Weights of a small mixture-of-experts language model, trained from scratch on English Wikipedia.
Experts: 16 experts in each of 13 layers, 288 SwiGLU neurons an expert, 1 pick a token, a softmax router.
Training: a variant of SOAP for the experts, 294M tokens, 8967 steps.
Below are experts of layer 11 (counted from 0) of a mixture-of-experts language model. Rows are named router (the router's row for the expert), gate (a neuron's input weights, with its number), up (a neuron's input weights, with its number), down (a neuron's output weights, with its number) and show model dimensions 0-223. Each number is 500 + 50 x the weight over its row's rms, rounded and kept within 0 to 999. Numbers have three digits each.
Before each expert's rows: "comes after" lists some tokens at least twice as common just before its tokens as in all text. This comes from a sample of Wikipedia text that the model never trained on. Tokens count by the router's weight.

# expert 10
comes after: " the", " of", " in", " The", " from", " de"
router:422436553515506577402511457499470424524580529567486476416587538447560534426552572486505495444413533522562476559518577457490495551545518459387450603543406418488467566526483452504451452521521444449550554427490469490582477362518456487464437463490535477491447528521538516533483511526521496507513496514434490476491528586461495579488563434474530460470539574369530557447472491443506534492449460525466491392505560535522403541414564507507436536530507555499511428452527592544453535562553448495439502415447507447486629460557481606541524537591549512481518505474432547493459515477458556485385476458390509492543602446417542442499488479514508494536480606521520522524475520552474445496520
gate0:340481448502415418441506615433487525471502452609431383458590539475477389549564446482565455501513537562591371486559474506495577474487468470517537525522493527553442518454441456451418473473423566493478514541575433538477477495469450437571502498554590466452469525546503489543480389464508587498553515482498486434527525501535572574479407476511491585537529480489593424491517456444440525478467489476438552441487519503482550450512492407505510409438478596547492491447540510497540545503479448475461516514463527442483515507497519468493493587494518386502473544472540518518535592471575541542539531582472459532481499574526516482584411592535513537519480408515549583466491441562420534536435
up0:552507432457415426492486472492514471531498586529638492568495469559527411490490498490536433504524524451575490482526559429443546539443484496613538523480549513536499534463488548517456554568466556427541517420449547501541551514413516415408499304478409473549479484439533502451547518655488493491464481430558529530454534515506530529509618567511498574501521494504544474540467505540513474491530560522529466511482518522447479477489412469484454467570432575589543491511536466491490532408547577500543456357511585428549529498533481464469551519539543450540459450423511548511533596527425394500490558442437469547471552581472558577549464565535579596488495508458507468536537523557530467478518
down0:531493568475420464532489446551516465445529489439508573565493557540520425449582424481462551387542508489470534539440585534510455439423532467482522481542538420432609474485482430487481521569511520510495520486510459434561497523593515460492501540521498505454446514512554565429537457511474447550558548462519495491582525488521449544519655503499561443513472440560470524450496495639584548539571501553476463515533527599505527546457462431371511494614490481513583507576491479462431437515481488465573463515574404540533489435473567432558608472502552491494529474505489464439532481495414453577542488528561562529531484562560487532476436620503512415442497593595489544426578451546532540472446
gate1:542493475510484479538532533525540532509538512493427471571469573524508590477502519472421503422470543522492511642506476490545451473555428490448496504486461541500378562483481572456439626505420435480448594564514479574528443473561544538474537479583528549536427491577448483568505425502530446523490518505471575472404594434517514507461466461525489490424599456471537488521561575484413522357483420521497539455504560563522452491497575476465470460465497534529557561437576459516435496476482463538439424502465518530557472535515596433427524496459522529392409441466492541464495555522517504449563480547454506421464476483455472461527518529456469412511395394572498563443470503534419517375411
up1:481521560495523457505604486613471607548507528549490500526436475564474511537475414509446500456377531558519446501486508549439499449519462520439536500457518599495478455505437565408498590489578508439532545586493461540530454534597502491547516458523502439491410510479527481566599377494509426530460665525568552489547484447495506493486455498474423569569507610458553581455447502548475510452392492486507528477562540558470481497592504449436447394520535519509429496478468454518523508469436543527518488447505533512437501509492564525562504520551512530468541453400493475512556512591494521443619519615496503451483526447531501434535573577582461528531417457520555483501580474505400443443475
down1:531461525479466576522477525539518551533535513463472503554548571542661396517517528472527555550462470571486421537512500448538485499440524540505464468511498547437555569464485466508453470500511553582486536488432410513462452420455562396439488491504509493551540590496480443496557534496527493491437684530500583478578430560498458572479470471523466463485499501421490432437557455511431461481479522562448551535467508485499512487470549394516478573498476601400470438520592610412491512546546483606480597571512488452525458517549477503470462487518472482430516501576518578510588630553498445413534494532610496494475444450506448469523414507543518457499530606529562453420554523527451493509446
gate2:544565586482523505518488509466513472464549446572469526411478400528506492434517511562501605489431492512495434440526484531429448512569581440547464600474567506585542470483571522473529506452580428527559485483619498526509524522413583489540442408540535481490443540494462486536524446439489551446608535472488481485469447488469480600538563471509514546572393514491505451559467535537462462511460412504466438491497421517542558557420445460425472467499437657522498563418542481448524537396495492552518415488434455548532496568526580483440491458494486514484464594456500565488520435475532440478546499542452542542537451455445466495458553409545540514539508525479596532488467474552580456452665
up2:449502436507506519542468433531481490469576511479604492509510421491497520488430489444568464375535483479487495423476532497433397453442567523439517574449477596504515500558429551460536414459473549513401537485408456482479534518480499551472565532482541540512563369449570446549441489545477524536442454541533503499499493546457601349478444492494419457466508523521487456476515526575549514470499576534508480472544534537536460503511527559443525487538545488486490511516487404517519497577496483446518475598524434468469506494488407507434444561443469592604436444417531485530521516457459485576430487543545479556510617500503442508593344462459537498379560492488411492521483541525400582505425
down2:535576489551415502392576536426560577461515482466537489547461563531511520432458566451497462443407475531533486514444554558464489456494578537428549555431440496508522517497567586426546576468452497501559400476533537501477564495446377442527407508482456544436451500390467461544508547545409606419551490545492579497518542392595512475498546446534457472489519512438437522548430524544506525450540468425525445558541470386489469436485383570515574518485487495591471514534475521502520535427588535440455442469556437456476449428575427503604451474451424417481481518495587465529522487487488459480517504499472447518511552495488449521482482393457498471473512499412464590437467531496479505532458
gate3:547532438466445448526565521522494531528461544604460532553481568580487510402480543494521566534405521572536495504504546462486599519466513461534484546547479470501547455609502480403541429539500513513414439470487522548495514507430416498460485520486435500537404566478420520473430580546536526501478518603375478474543494490528517520496603619431573561495526414488506514488489479463469599528532544498435510460496503536507485456465548521458452505575583478547646579438516484433510544484507551470555482455431492503535475466504501574460552482509523516511459408550433450549453416459449386502582584541482508493432448488568530495445656400526555451456432519485557439438494508521559511486430
up3:565471519579490523466482535516533548491513479472448569561555550466532526561483527488498517442439476461545463493419534469540489501465545454527403508490563520458494494626438505533505595483512447468491560528493525483509544479461499604468557393542569462520526349479427553465492462493507428496469480456520544563442478577458540502618444530467438483522536518494489425545471546454529559501503493510671476459529541492400468544464447486419546510448473637499517491416489535480559533561508561550558523680461486447557511470460527550495462393542520571462526519508529548406598436437421435534428574524508455439558553533443477483410563521504505492502467498549569549487544554575482540471534
down3:410504534530540518466443476430510557535485456484449513544455504531475507518448475526531454503412494564531509499466501467510547387556532519437541567603493515437538536515433606506515577408538497513419531521477574447540531563578468512551518444545472394568471500457501543448474480425443453494427433526499473579526581451505559439448555440540510540597467477453449509549498549488452529576474474591572512424502520434506472561462461516367570402601532385550603453490537547569523501501465515546436473594571546493520468531477487422534548535459555487393463485501520476481566504493558466515552500423459497529476483659450511507501561509542491419489493428522467578398507534598525480526483
gate4:457605516461468449476516473473580524518422474522454558483576605555536516498512559569433474483562518513522487458542593515476522429532517497514455559473576546529533446452476575511414452534533452511537539438432518532531440458531508530463406556452537448528540525370496539471523507481473388558480526447557490553559404475502540539357454451484521566512581495497513497528492502516437522546480487483574464610458492555463583462448566470430473476513492509515485486466474499494546432552562531497446553411495477488455577444489473474465436457497454544488476464472439477517396505467414537439590593490532446503474561666384545474462394546473606548510475487505558475538419416522600455493495
up4:462464537494424542473514587503541518595539589446486482568389437530531456431455584464499456492512488480450528483495438638565542530432430470419521415462512404430492508550565535506533537421556497543418516526516508518505601451399549542491526498481462520539489538550495441525448534501614505433448452437511501451519466470518500540537521516575564458513493422465575554547500516557525484531507438460575473440550528552492493480515477553596514433508513409448473413504525444521455543396570457496558482574539530428549528581409495511612521521476519460538451445482478527507583463597488456632466489520422536550467515454471531489529548513506519458559562425412494540496564458395438437479572
down4:449484528534534557350594484437390542400437581525429502566600489477578424508513477539466497546574501515556514457474481513494518558497487492462413601579573468488504570512489521527498492534493481528453449508479546471494468624437496512453541485426484546563590538473517490470503499565543509419481450408547490454437533634583487521564464489490489410531559524519471481525468521413460546480522495448433491481508567521422530506381511564399607574462517497571451480481517568495504490495493457508551493485520486527566477574580512494393543509402531478580515538521548490580518466438414438522455477457461547459523465480548558514516507503562553450536466570526441519478511480458358580426517
gate5:563412473640508405421501463460440426494495501402475402426476523465516501553574569434530470582421466548496514591432459440586554487564448495536566478456556492557516531438548488498525526463512457443428503462414521537538543482518527453526593501503437439481488490480509546528511494463470543418536512510452436570497538475440569537570530417500449584476519570539564562613537563491544593479491470490428471487553591436545541445520460492456480547475547533480540573461499578454468450559528466509488566463465498398490490496533537461518536568514485548506557406506453560487470509505434490558612516552544513467533432436435502483468586523613462473486546570499431492449390541510507545612471
up5:509544504469514454516442494472546513508513515421643509410528488437480447481493488462505477507505592512500489553453499533523487477509467554498488525486577597495500523504508523475611552508471673517529425567494441472531467503454460459497366532441504499380524454603564532497468503497580506560460487468473606550573610513481544503542519524571477539471510634512515516460454474446468509497509414513512514457516549513446585503478449551431453505425472495493528468556345493542462478459478446433455581416540490453343398509538482525527456497538567462502518478447526459482483506488578458504445506607440536537469452536458576484535425491559499569474511587542448501387458457516463414519531
down5:483455501531509470445589528500546518463583522532483395462519571500578561564531427538495496406395499514523439533423441417493392546523466571369379612528422402464486464540521496503547519542496511522474449464574525501566526377528492539453552577574450458469554489523476520447502416474466474415601461494506476413505525538548449504532547474503474548489574440513490427439517453430561507501458503461504486501504538548487579575517487555461515465568495511509545396527463528449464543455510475528533586421550526530511445461567511392545556561492476452507544426541487466515555452476518525521491473492479551531536369618591442489465501479470453451534561476460446470562463537487609436546509

# expert 8
comes after: "\n", "\n ", " John", " at", " B", " Michael"
router:530549486577591605441499525421497560512492484408439573454456479442488439529524560538520482574472468487462385543522471584473459562419506585516509513431490438581428534508515508531460591528495454599411429421485500524444551419538461495485509550576570537471532453554462530547548498539432529516536623544447522502479464504598546450534473470558518422475498491499528556585439508457471509508448464492465522554596430508498566534529541460584484570495464446539496436570501533607507443537548512419449587443476440404473563493467483564571467536463503501588543514480512557505399601478537616473500489576452478528512469486477491462542488479489460493583433505567438566467558523483535534583431
gate0:491471507505448479568463518499454525429502587529560518503412600499557505490414537440547457486557472546495530465522484516538541539533481563411460531564403467517542544547494570416546509627464486499525523552488484509492492477528516533567539444452466512492554451504368489481520471511468506523390474523426498483535521567489545459571531502477520447596551514502478551462485490483401469517456498592504416473595403601518397483467473517555444485501477516517464434513493460554468493552465607451498542522546516397528555536536507416406450488556582548490543498531427534505606520509487593531414496587450412470520415472472488529447503457578541528403442366468385411507501516515431465449435
up0:489574549454465524483594465528665473578445454579462564520530424432490476480477466586446513481500478468488446539577467558431419436418446459472521515449539581539471404500515465515448495547513512504499444492577519553479452514538473572501519505532491441541516530409488545611625408533486500487609506521510576504459561540532523557481488549545569419498592509538461492499509453503553574437554464534544535565437544433473599476515564464423440552525399488566479537452433563402526565458447435529508500570540452535484495557481484564540547522489452496550543514488466480543506374463480500440543450569531494505477464534475466482518471528395441562592561558549500541513592457406541484499525
down0:498458557388486529555481535601419480517434519483512528498592465514524506464497435524596534510526476503469454535572455460574538537489482509422471494567586501584564566542526498435492626588527521528511475398439481439612400519460495494511604491487461522428573440576522591440541489452524431496471485521366515522597488519480432598461435513494510493506494534464536628475554464496481459544501524511452482504571428419483445489471552467487536518488609554532505474573499522629627505536546510450508505561575514437439520467500418476511503463467513562480593549568513503562527483460562498491506533484448420519534600567441480505496506479511578504425531512478473490582454530579561545488495
gate1:473493449472527494456525483501561490531507441464442568544549516546467600461527433516526435468633489495553525496460450509617533488522521598580522566530490550572540435447415470537540584508553456469526381472475534496554482500437423346491500469561476508504481504518517495560540498457534498574508506549475465439525544515569468481470514531443518546492392498549499474546530513488551486490519456512434486508513505491449425575585431511592528385428497430534539532576523550485485569544498561490602494560520430433527424590512548489457437461505470521560582511471476404487416386517606479529548571512531543573515473522513548473534562503417495463502512491370559535516625448526577450443526
up1:458471503546591534527475487501515496540464435439509494468628528404519477543484537502527463475532405537502562560476462542533518520493493550609395520526516489513591475437472469423508543390444449517483516493453467442582549581411491490475485521495471489461517417525484489487474482484599586504501649545415470527518465501515501436473476487514541486473478468495388480499422435510537424515468535370550514522556499514495517478483557446476558546543406548487475524505536514552639468465503476555562472522517433533483527552464467444488515433455420592532460471376533482424525432447554528431507493492517579510537438534480492557563532521328549457559483640434482551561438435507459492462520
down1:548456538493444629495597482463522480573602465531464502515503503552519484395588497481555526475566484565493427451527465523469455553511487513543530507473518508488439522537479574492584509503515522528420523507528457530549542572607521508450527512403496514520487570584464521471497471534619513581429420348485515522508583570510454589472504374507513608429555488372530527455440401475509516548490495441597505543520505487410470441422500534513483535536452477442526503477577520432486495486475511521534465514537503501505526481498456580419416554496458474473484469459498475548614477557566490487523511492484535394532477489429583579528448441476573554386426501455531490402537479442553528573488
gate2:469533407506549545529458514458577593474420465535571586353424561456417508468411585465488562535570456530487599494485557535427554474476559572562491519446531553479468492494476533433452481561600543516525476546435405509556438518538465564499527416499512501481605480561584396568453495431495581488517504472442576478545502551517525504529496483549542580499477429478490533514492471538509418486377492457509490503511599492475510495498457501487536383465526591535525506523463436511492444569467618471485512441417477528500518413524528498549462453526535479617513464524505502522564494442466435523441509516520519586606601534515508523437457605506469583476502498482514550428520538586456466469490
up2:527525486443476411533580513530411444569532552460455475593578532402570579446506388514532442493500470487459468467583482508517411522475454517444439427460519440486488438451481394554523501492460494492476598582511552515477486552420421456526561623460588435451395534520488468455521488444538489492411438522564499533444433516525495420421496503500468501527435552514546516479553518454490521516504525527572533434539480505437495457551570509574463584456515448441496482529447541537467563468507456530552476503502543466562467607518420540513566473629440422434534517493498544597426552517505557483508450483477436452410470611451551584489548401546498436530519474465517493506551440397522538529513
down2:498398540509552471520522454465542452519508510423515507474549412570531543442441535515431334531535493512465458431463466523499421575547523481509611549502490591403519377451445538552557508594612589418508487545574562486549532535405510462462426543450500528435538453497498498439415548464551505489529508532538553469478444470445467498428522506507459573529540431422464454475468542514455505446504486546378518543501450502469568538511412538541475527583483576536523441596599540504488465403571476478427487459529519535563455519513524484492526476574508509478506423545512489532497514540513494454504557593478503489457513539470605479351538520590580548469513475541493456510527598560492521550478
gate3:433602500597563405574424536368466418437509390500494538465474489532509544514493485540535487554471387480557567457534511460490574476503472504490442527468554456465506519521475523452536569561437508525504599498519541492600458451515540319414483503472435521415515498480434510470571468453513578447578468594476515544480490524591500537546441517424486515566513488486526530535517626503481379556505462472455534582523427494557514419582544523432509478514560465520533510465480516513549521500526530489449415464558503492420456569496525485515535463479486469533532487560500436481549560512465528513539435540440534487570541481538478466459593474429514404444586519438465485559433548456599556557575
up3:578467509473500525415583504526553480530551598585381490535489445495512491534508501481476535402464535599578473558527443558540409519501536549478529495426522597459445491521402514494559473384512535524525378545550504410559508592580424529476550459446512497534505644396595455594443425542456475567474493488531448484545558419488495588523480386529579510499506491503524520553441427487540469518537482479408470425445502496551498457564509557491476527514507466498545472517399458501442557487476477569543494472445461440541528458426524443409521514426474494439465524454538504467508531449569454482448484507452502593449541504489497402526562462505418525550525436459506515491540550423464419470480
down3:601574473442468498465519500510419547494509517481450467568510469517552485551489377476487438434569482533497461496623534543509470372508570423448480569429465503422496471436520490560568489445612481461496410418461542475470414492554498530542566473433543470548456586421539517520488472524426479493556418474436503410528501532526558575479462502533455523574443456490499551530573448463484474436510638529490491559492443611485528501454588557552435475523509434496533546507483406524469483582442447491564533556469558500408487556453456522490574480441439527437570426535472509523527548461514570425467483431485526537436562496456543498488534561449472556534441534554453630487561408486510497470533
gate4:531539550547496459566518481462479506522617565500563472519505479541573465529442585525548525467479595511445415503429505479460501522463415577553454470540526407602503489423466533527576464529572447542528524581427471432498428520499488419503572488451540451421511452421577503519407496497395500345555534485505466400526481552532506594444506564447506543533573521555517501506583472530541499431424450510466578487540560545425636524573526399525548557450546558524581546570482456442497492483477541579489556507470549499463454482465496473452472520524555451532532483475500564514359489475478458491623448508529435502418418507437511480449517485583484467551543518500482437528536461483508514506537
up4:512529480505511435467523474563479497617491440443576477517499496480554568592496510480455446468538441368475467440471467558475452570510549473398437639550487502431504472523485425575443526441521509483576492491441457480541538513473526522462546458603548585592514456509488466526452548517508500549464572549518538523629522432484514569539466512564520491509546501541401433405481525424430547480473519525501521499442446431580497544572369597496584442557520439609455481526464449530520512479535460474476481564488525471508461483470526472430510530495481509517546458600487457586564493519520520520463536422551471494480594514481507585507497591490476514397582561495440537510461578545379457546417
down4:466533519446539547501443498447550497559436510503544457501484528604500553438496447430499540530571531467502523468512473456534477497518542621392517489560606516580506403485442467474567497564508477541540587520525533467616588527507426516558563569414485511521541472513471552517475506527579453606535392563473505476455483433583478423453517417526538492529565417534489506522447546572462511545452455554381518498528342526549522512512494555402490481520451512475552511525467493525489507397463411396483432435484452517466397505401398543593531602513460426565483474489462508514498423540530483544484577462501462477501518519506460494513512486518536440522513438579450491506496469506500448374549
gate5:540584491503488540510496468555567518496486464492522473578556483477443416493512436424508510503394457500471458519549616501545411547488431550471512532430512539504545555492539566496462556594500567471453402472504505536567476503461497442608552515471509560485564436496447588453584430468522419467454385478491505463509523497489546444491436532456415541428458540407521471533485488515465484608572483561517505523546523507494463530404481510480594478436430498545503570480588428523510437492539538464506567464590509466462470529519375482550567570517570483558464422547564484500465513461452492466435359528480511471501528514525495525639590542431499492524521476371446582451474585505546430513439
up5:491446537420505572511501542523611523549502410467501565442447547518406547583448483454466520591496518477524460453475421552519514559544564576459516400447526418559454413425543557374510547481516506499524533515502532586508455533486490421536539533394417453498502508534491436523535443416405509497537510428494508457502577520444502351490584512501521487421531506546519486533508510633566502536450522479543490456573519518562455512520549472462513527555532541503377422566517512422571536583493555554503461579541488426399615572549544493552527567429482400537516445457473491399518475470462460483518511563455554505595438484489451470500519513468517488506542467542476526461510515472497553518580
down5:434444540501448517471503434478502550485526519533479551437535566516522558482501554430539537524547463449560489505425514549538491539532483498526471439551441520480513432464443509457456476484510471468501519475529483452550464508519500454557494573523471515444526498481497563484489482480573502535497479441476424539460558424552602489408543480459609578533488497452459422625554508589581515667429468433426474546540505455534491551490473458350482482528530431553442460475589516529427569499603561510583442443551529518466512472364494564442519543410446534454412482500458428373478570388590529601526453477462511526431501508508545471581512456552493405492568576497475499472540545517533492462522

# expert 6
comes after: " |", "|", " New", " Los", ";", " Col"
router:472460517434606511441532526480460500522424490453562455513505529491518528561462507565441439462437590605533525496527631422432462535532533547489582566570455437466480499453452546569419564454528507538429430449368505483497572447520467594419420449510492583556556526559503509558528540501598489479514479533534484458529513491488495485636485524514510408466485539437480375545452579505444498493363448478499461570482524564507530476594492537442527543522516525496485531449451467515500577507507491522552525531482437502547464538449528546405449585402470569456529494559454487521468544508466508483494514400489562521530560382513597426439528526480615419508474526528480548527497523467436479543497
gate0:445568442502391451497570534408515464499535449566412445461546462489457493441440507465465466460472492435516590516500491518554529576514449519517565564480436549510556485440493509447587459570501562627450458493543568562581472500459488538532493556494530465513572493579536562471546595530422561441537465490537461526515521546506520573490465550519494505513427542508462506511488517499537530542545591421421499548455444421508541522464389530528651458524445521546540515420637456451471480541501590538474442468495488529421495547474524476395587588521482465468466456564514508514422466514438393531446410546533462568468531428588560489489518375458501541497569483476501502481510477564474448444422
up0:498549453449545498433475421561432504497506490559474487557612436544449466459509534423482470581505460438611551578472478497472448509523513377520488406474520451491546518550505486484540506526465503432428462502441444576595432465505461435568408515469519477535459478481484541548491459438434558477545506503488449425486526508446471425530486605594409377518355554537431448451535517393398516420501569514532469448513452490558475510451414477486509422459469527512568484443479474385487462527567408539566472466525466392434472529476442484479534549549390421479507430418494510532512515542507419567505471556507479559508478529542505534499501461529541512527589502438533487472498452479520463453405
down0:555596482505503441510459510493517534458451502428485568595559500504452478472451517577527454470438520426459545476517436472467434537520510513556509548531512545417481448555577421553504495551593445579438480549434492514523480489413553458512419555510489566534563446483512530461544474418417484551523495555430458463510491528454464447536489464512497425440527430470446511546439461510524547498541525409480471531528554422541588552497424423566488585564514536490455530417533495539525528382477407493554623437486596552487442517405466566495584506440500500503526493421456459522489427432466471563499575476572493543490379519452499563449532560576560606467540504606533618466492565474546519461454
gate1:503401479543529483503543532477533487479451411502557562546480560593435525467418501491518500480529555573531520476473551540500545458504524440552516500571493545545505387422464528470515572478554520486515489489472406502540474504496461454515599447443472454512410619587450562562421437472490431394545487598516510487361458418541528415548559426447534462510532548555426541564516545546460447548540462409565519468479500477543602456557443605537552569426465477456506521443480486498524514563561554442483470511410462479567461459468479565445451448507492464519533406621464563469434494518444497594527535533497553589494455551490466534394483485448458483456456432557490492503443469476487539500583
up1:516536497407538501498477518533577510539503637497488473540466533435523485502567463534470550404505612420501471532487496421505463557498477490473376447444530502589449451482530450475386455498567445569625480430501489524505514567461432504511517403477456608464524473570528487441447496615472509500392485583525523437573470492482479484524578463536578509479492470522534502427449483445454471459460411475511459526537550501484566488480502481469487518432511505560490454460472489450488494460480532587495495406476509443446541396564525390549492520494464414481522531453477474563461519508508613567453510457517574532523549529451537582556474539487499602583505604409631468554562560466522470427534
down1:499446479532499539444534480502456516516501484466531491481543413478492453535535427510529478467484584565596496539441522556560534514586531513503471494579514499521495454524495439524534449520535475490474472581501448517511483513405552509493545377495523561502457379567566567455380464421437503518504527484512444485536543505430465510537475517414472606482515541487513471466591652499526468475580513470343461467485480459602482436556459472429405580435487475513474550587516420588579511444516471521476426480603555432446486568454518491410443525534504593451534454454609513425479508425588467534515479483468512512504477486536515524460496516616558518504554488438434511560452457396536502444433
gate2:432475587489462457487567530536525446436465472510505566528469563464524525525421465585400507458591537584499420465463542426455430468544485481518637504498440559489383468493477551499518565571512388451504487498522513470717490451449610520602487516514536444495568506480480514431437476447486517512541499468503496386561566484541553524452536503503458464559533500573461492436477553438451568536490447481507570480481483533509524440522535524465450522421395577546491531483366505462453512436443544482368553442511544571479512520519448542453512535556563480494499500464446538520462485538524546471532569455498549493551574537450402482450486564581463530526571527505472537487507444524565486548533
up2:512488498562544485492556480524458498521532536468536492506473478479451532502442526559439378504538534486475544453387451498476467496476471560539503559499517563489450458515464550486520449546471541586586531494561488515607494454462518494500507447561514409556544504499410434524546429395468535486460519444473532473525524533482528466405389568454461435647594606567441444466428601375428469578584558531537489489571533553503460458622531538461445514489552521549550546450447508452534504446512404460371498508511599528468559536516460449553543506513508485543456509525483447483474490576538536496473534575608408453581518408508547473454405558526475536548522556491474506526510445553556495481527
down2:465589476516446521571484473473551478468563558557552389490388538491477472535396461479558509466401492461561489461458463497441448459495469494494439468427493427463485455425580533462515556593489536484437504478527486505554449575439482556431455553504486517455431586467487497617455558594451424429471580524523388529557438371528474518475490471480472598444520496597462570535480515537485478431517428520451495570483513513487475507489490534503489467543403468533493535532522417436582444524504467524518496621562517491502503478487465460563587535442447474619422410466535545463399544427580474462577517538512495492460511566546461541498541432497556540470523482621520501492529465498483558601497
gate3:474501504494513488573408452418465547522490402451449544438437500532491559475455523392553388531509544447462440526536559486429531456578408509516554496505530526459626447560563442567553479455441616550500480505347531485473548532481535446421471434505630528568579509527443500588473510602445518506494497582510452491497478488489544502537480501473443531515477466534502500487533426485543470478477452535483503484391458519459414444623581528587557570530485525555491565444471527421559546430482461536533519441503434489530449505489530549524550522483463500489464365467508530497425498474499464526499464486469481550456452421467465536508432442509523410479472483453461631534449548552401493527438
up3:432479463464494470538530515434445479433520566492462584518461509572564434522476412554494492569481387581612517595543564493474556467476477448505522517459450519479537453567521572520557502574423534599464528611449467407454453500532391465425529486479557474508487435509455429567565395538521584537530428448492500471495587455440549522482435485525569507493547490626509454482496495547402492458528493517387530512449569513484429568487461563527443478491517457470496532475438485463492486497538474526566492521488518501456533486473353493483486524468495497519411485517451466547480513490556519530492436677545409452511490563634499490474475472430486472584454520466510537511489544530379544454509
down3:553445423550557529422375485500524571442464594462506515503529474500467571449517530463446444585470545462443535515454486550494546425511489433463475462494464551501458527458555511420596520516554470534497559555490503517388479478486569484466496457401409559501467485449498527600484486570599495472471516593547576453506495530497535469488513507477491453509519480390524392536515460525634468496531631535568363374542495536505420393491521487568547473518457501563445504555604466481549490468454574497507414529612563485529547485508514501532561493509507531405391483517474521504510511518529531514588493487521496506421489467519495446488491484443397514550510456558449460538440597502483597553506
gate4:598466540567446413634540555543489476518515452560403399528509546465481553523467497522453504505553475518488470506384611441508498538516550459457504483601460466408452480545549456410536535509477499431491549512458440573450462523520548591561508487474499525475460482462429571601506532516390478470380497460441467409550541514506475565529389497501463430514554494497437603499451524535368430451478572486444534478482506541464406565538566567467522482536540439498471514418496521538503581461396458410559476532547538573544572477502559483534529539459559542518479499511515564460515508474423480485486466610558574472544543584534564484516502564510524492444578486533543510444494559530465491562488
up4:459533369469491496455479459391539541424599552482482463498490512591467508454511486493476477532459466444470610488583517562517505523516466499540601577503554534518455474518501494594477477534539521607564552482426545426525561438559413419543449465509473499412453447475503391385463574541482479468600453477535473481472502410504490434476541538527529518466479462485601485447533467467676542565553403532514515588500568447540523501482471435512567517461472588476565494587533540446514450530462514437502414528495466453546418496496398508488543551556454566504464539507536502483481471554595533551492465390438530525462514489500474464501504410421548510450463526458452491461541515509580442435475
down4:364517481445488434498544552456482525495460476425529448532557488514546556385557551466567529407539479522561640467407498444517529571592442510462509487517536526526550414429458479567474448501527541520552445553434563429417606554497598540442552529489523420540521496513490439523491501448522530523457503570486501421585604500581430505487477426484498493587482520489544529501506467519516516615544461508518532551557470469542576391433413513477496496507521493482485520449494495538484534482480551459551489517449523499514411537475472483528454477526557536520500507494458477548519397472559476518510527589405498506548505494484494495570606414516488569447546497362627582434415448408462488532471
gate5:491527520536493407509498555423503580448502502510425595658463481541530448468523457503512479527573434530506587509573463463507546490451431509573517514535544555467509532487504555484510544441412497545520464557394421473559549539530610509475461494467568458528532443475515489465547454444463500498468504512524588401516543422422484508611466617428478494482454506576517507507510555422449470408395500447573546461424511430440537468463512479493530484458562451530547571510498447553557560503452428543487599513580470524504433569412632545491484575610428480520493558478429529529532428564552500450471475496529461532481508528503481565452458543524517426453505465460454452481535437566408473421527
up5:502572551517457596403513448525538568541503451495485473465455492496500492463480461548467455416490610533437448512535466420541588543486625535473422597513516534536534435576580536470568559493631433495532476516580492583446494483504499640491450553453477465456468470454540514510538481597580524387578440449461510515487503586470501471476590518475402560475342418500487488461564475567471583513491554514489449533532594487518451539402542521451491492448489491504502467426512442524480468528472513493424591461412551527526489518507523558517512528538512466464534443564546456578474465418431549514458493541513573503522483482450575562458528553527489560554418540468512582490545458501435444479466
down5:450404453522449435452462466573412437531598470528523524411473478493515613464584526662591465505521506503474463448472493530532555517520489527529488513511521532520520500496541529463553592467505432541438511554478524474621504536502506566463429447557577502520490546522488511457462387451535498533558526482583462572478560465523511553522469587583521409527443492491493552407429584472445617463428472496472499548470559426540466453497567534511550483493445440596426509486492485607557445557493552436539529518504482550421453511511472527553451510434480575543593545562533407467544517506503397439514495365461485501445519441493503550520404484500544542557510415479415497468534571493519491459481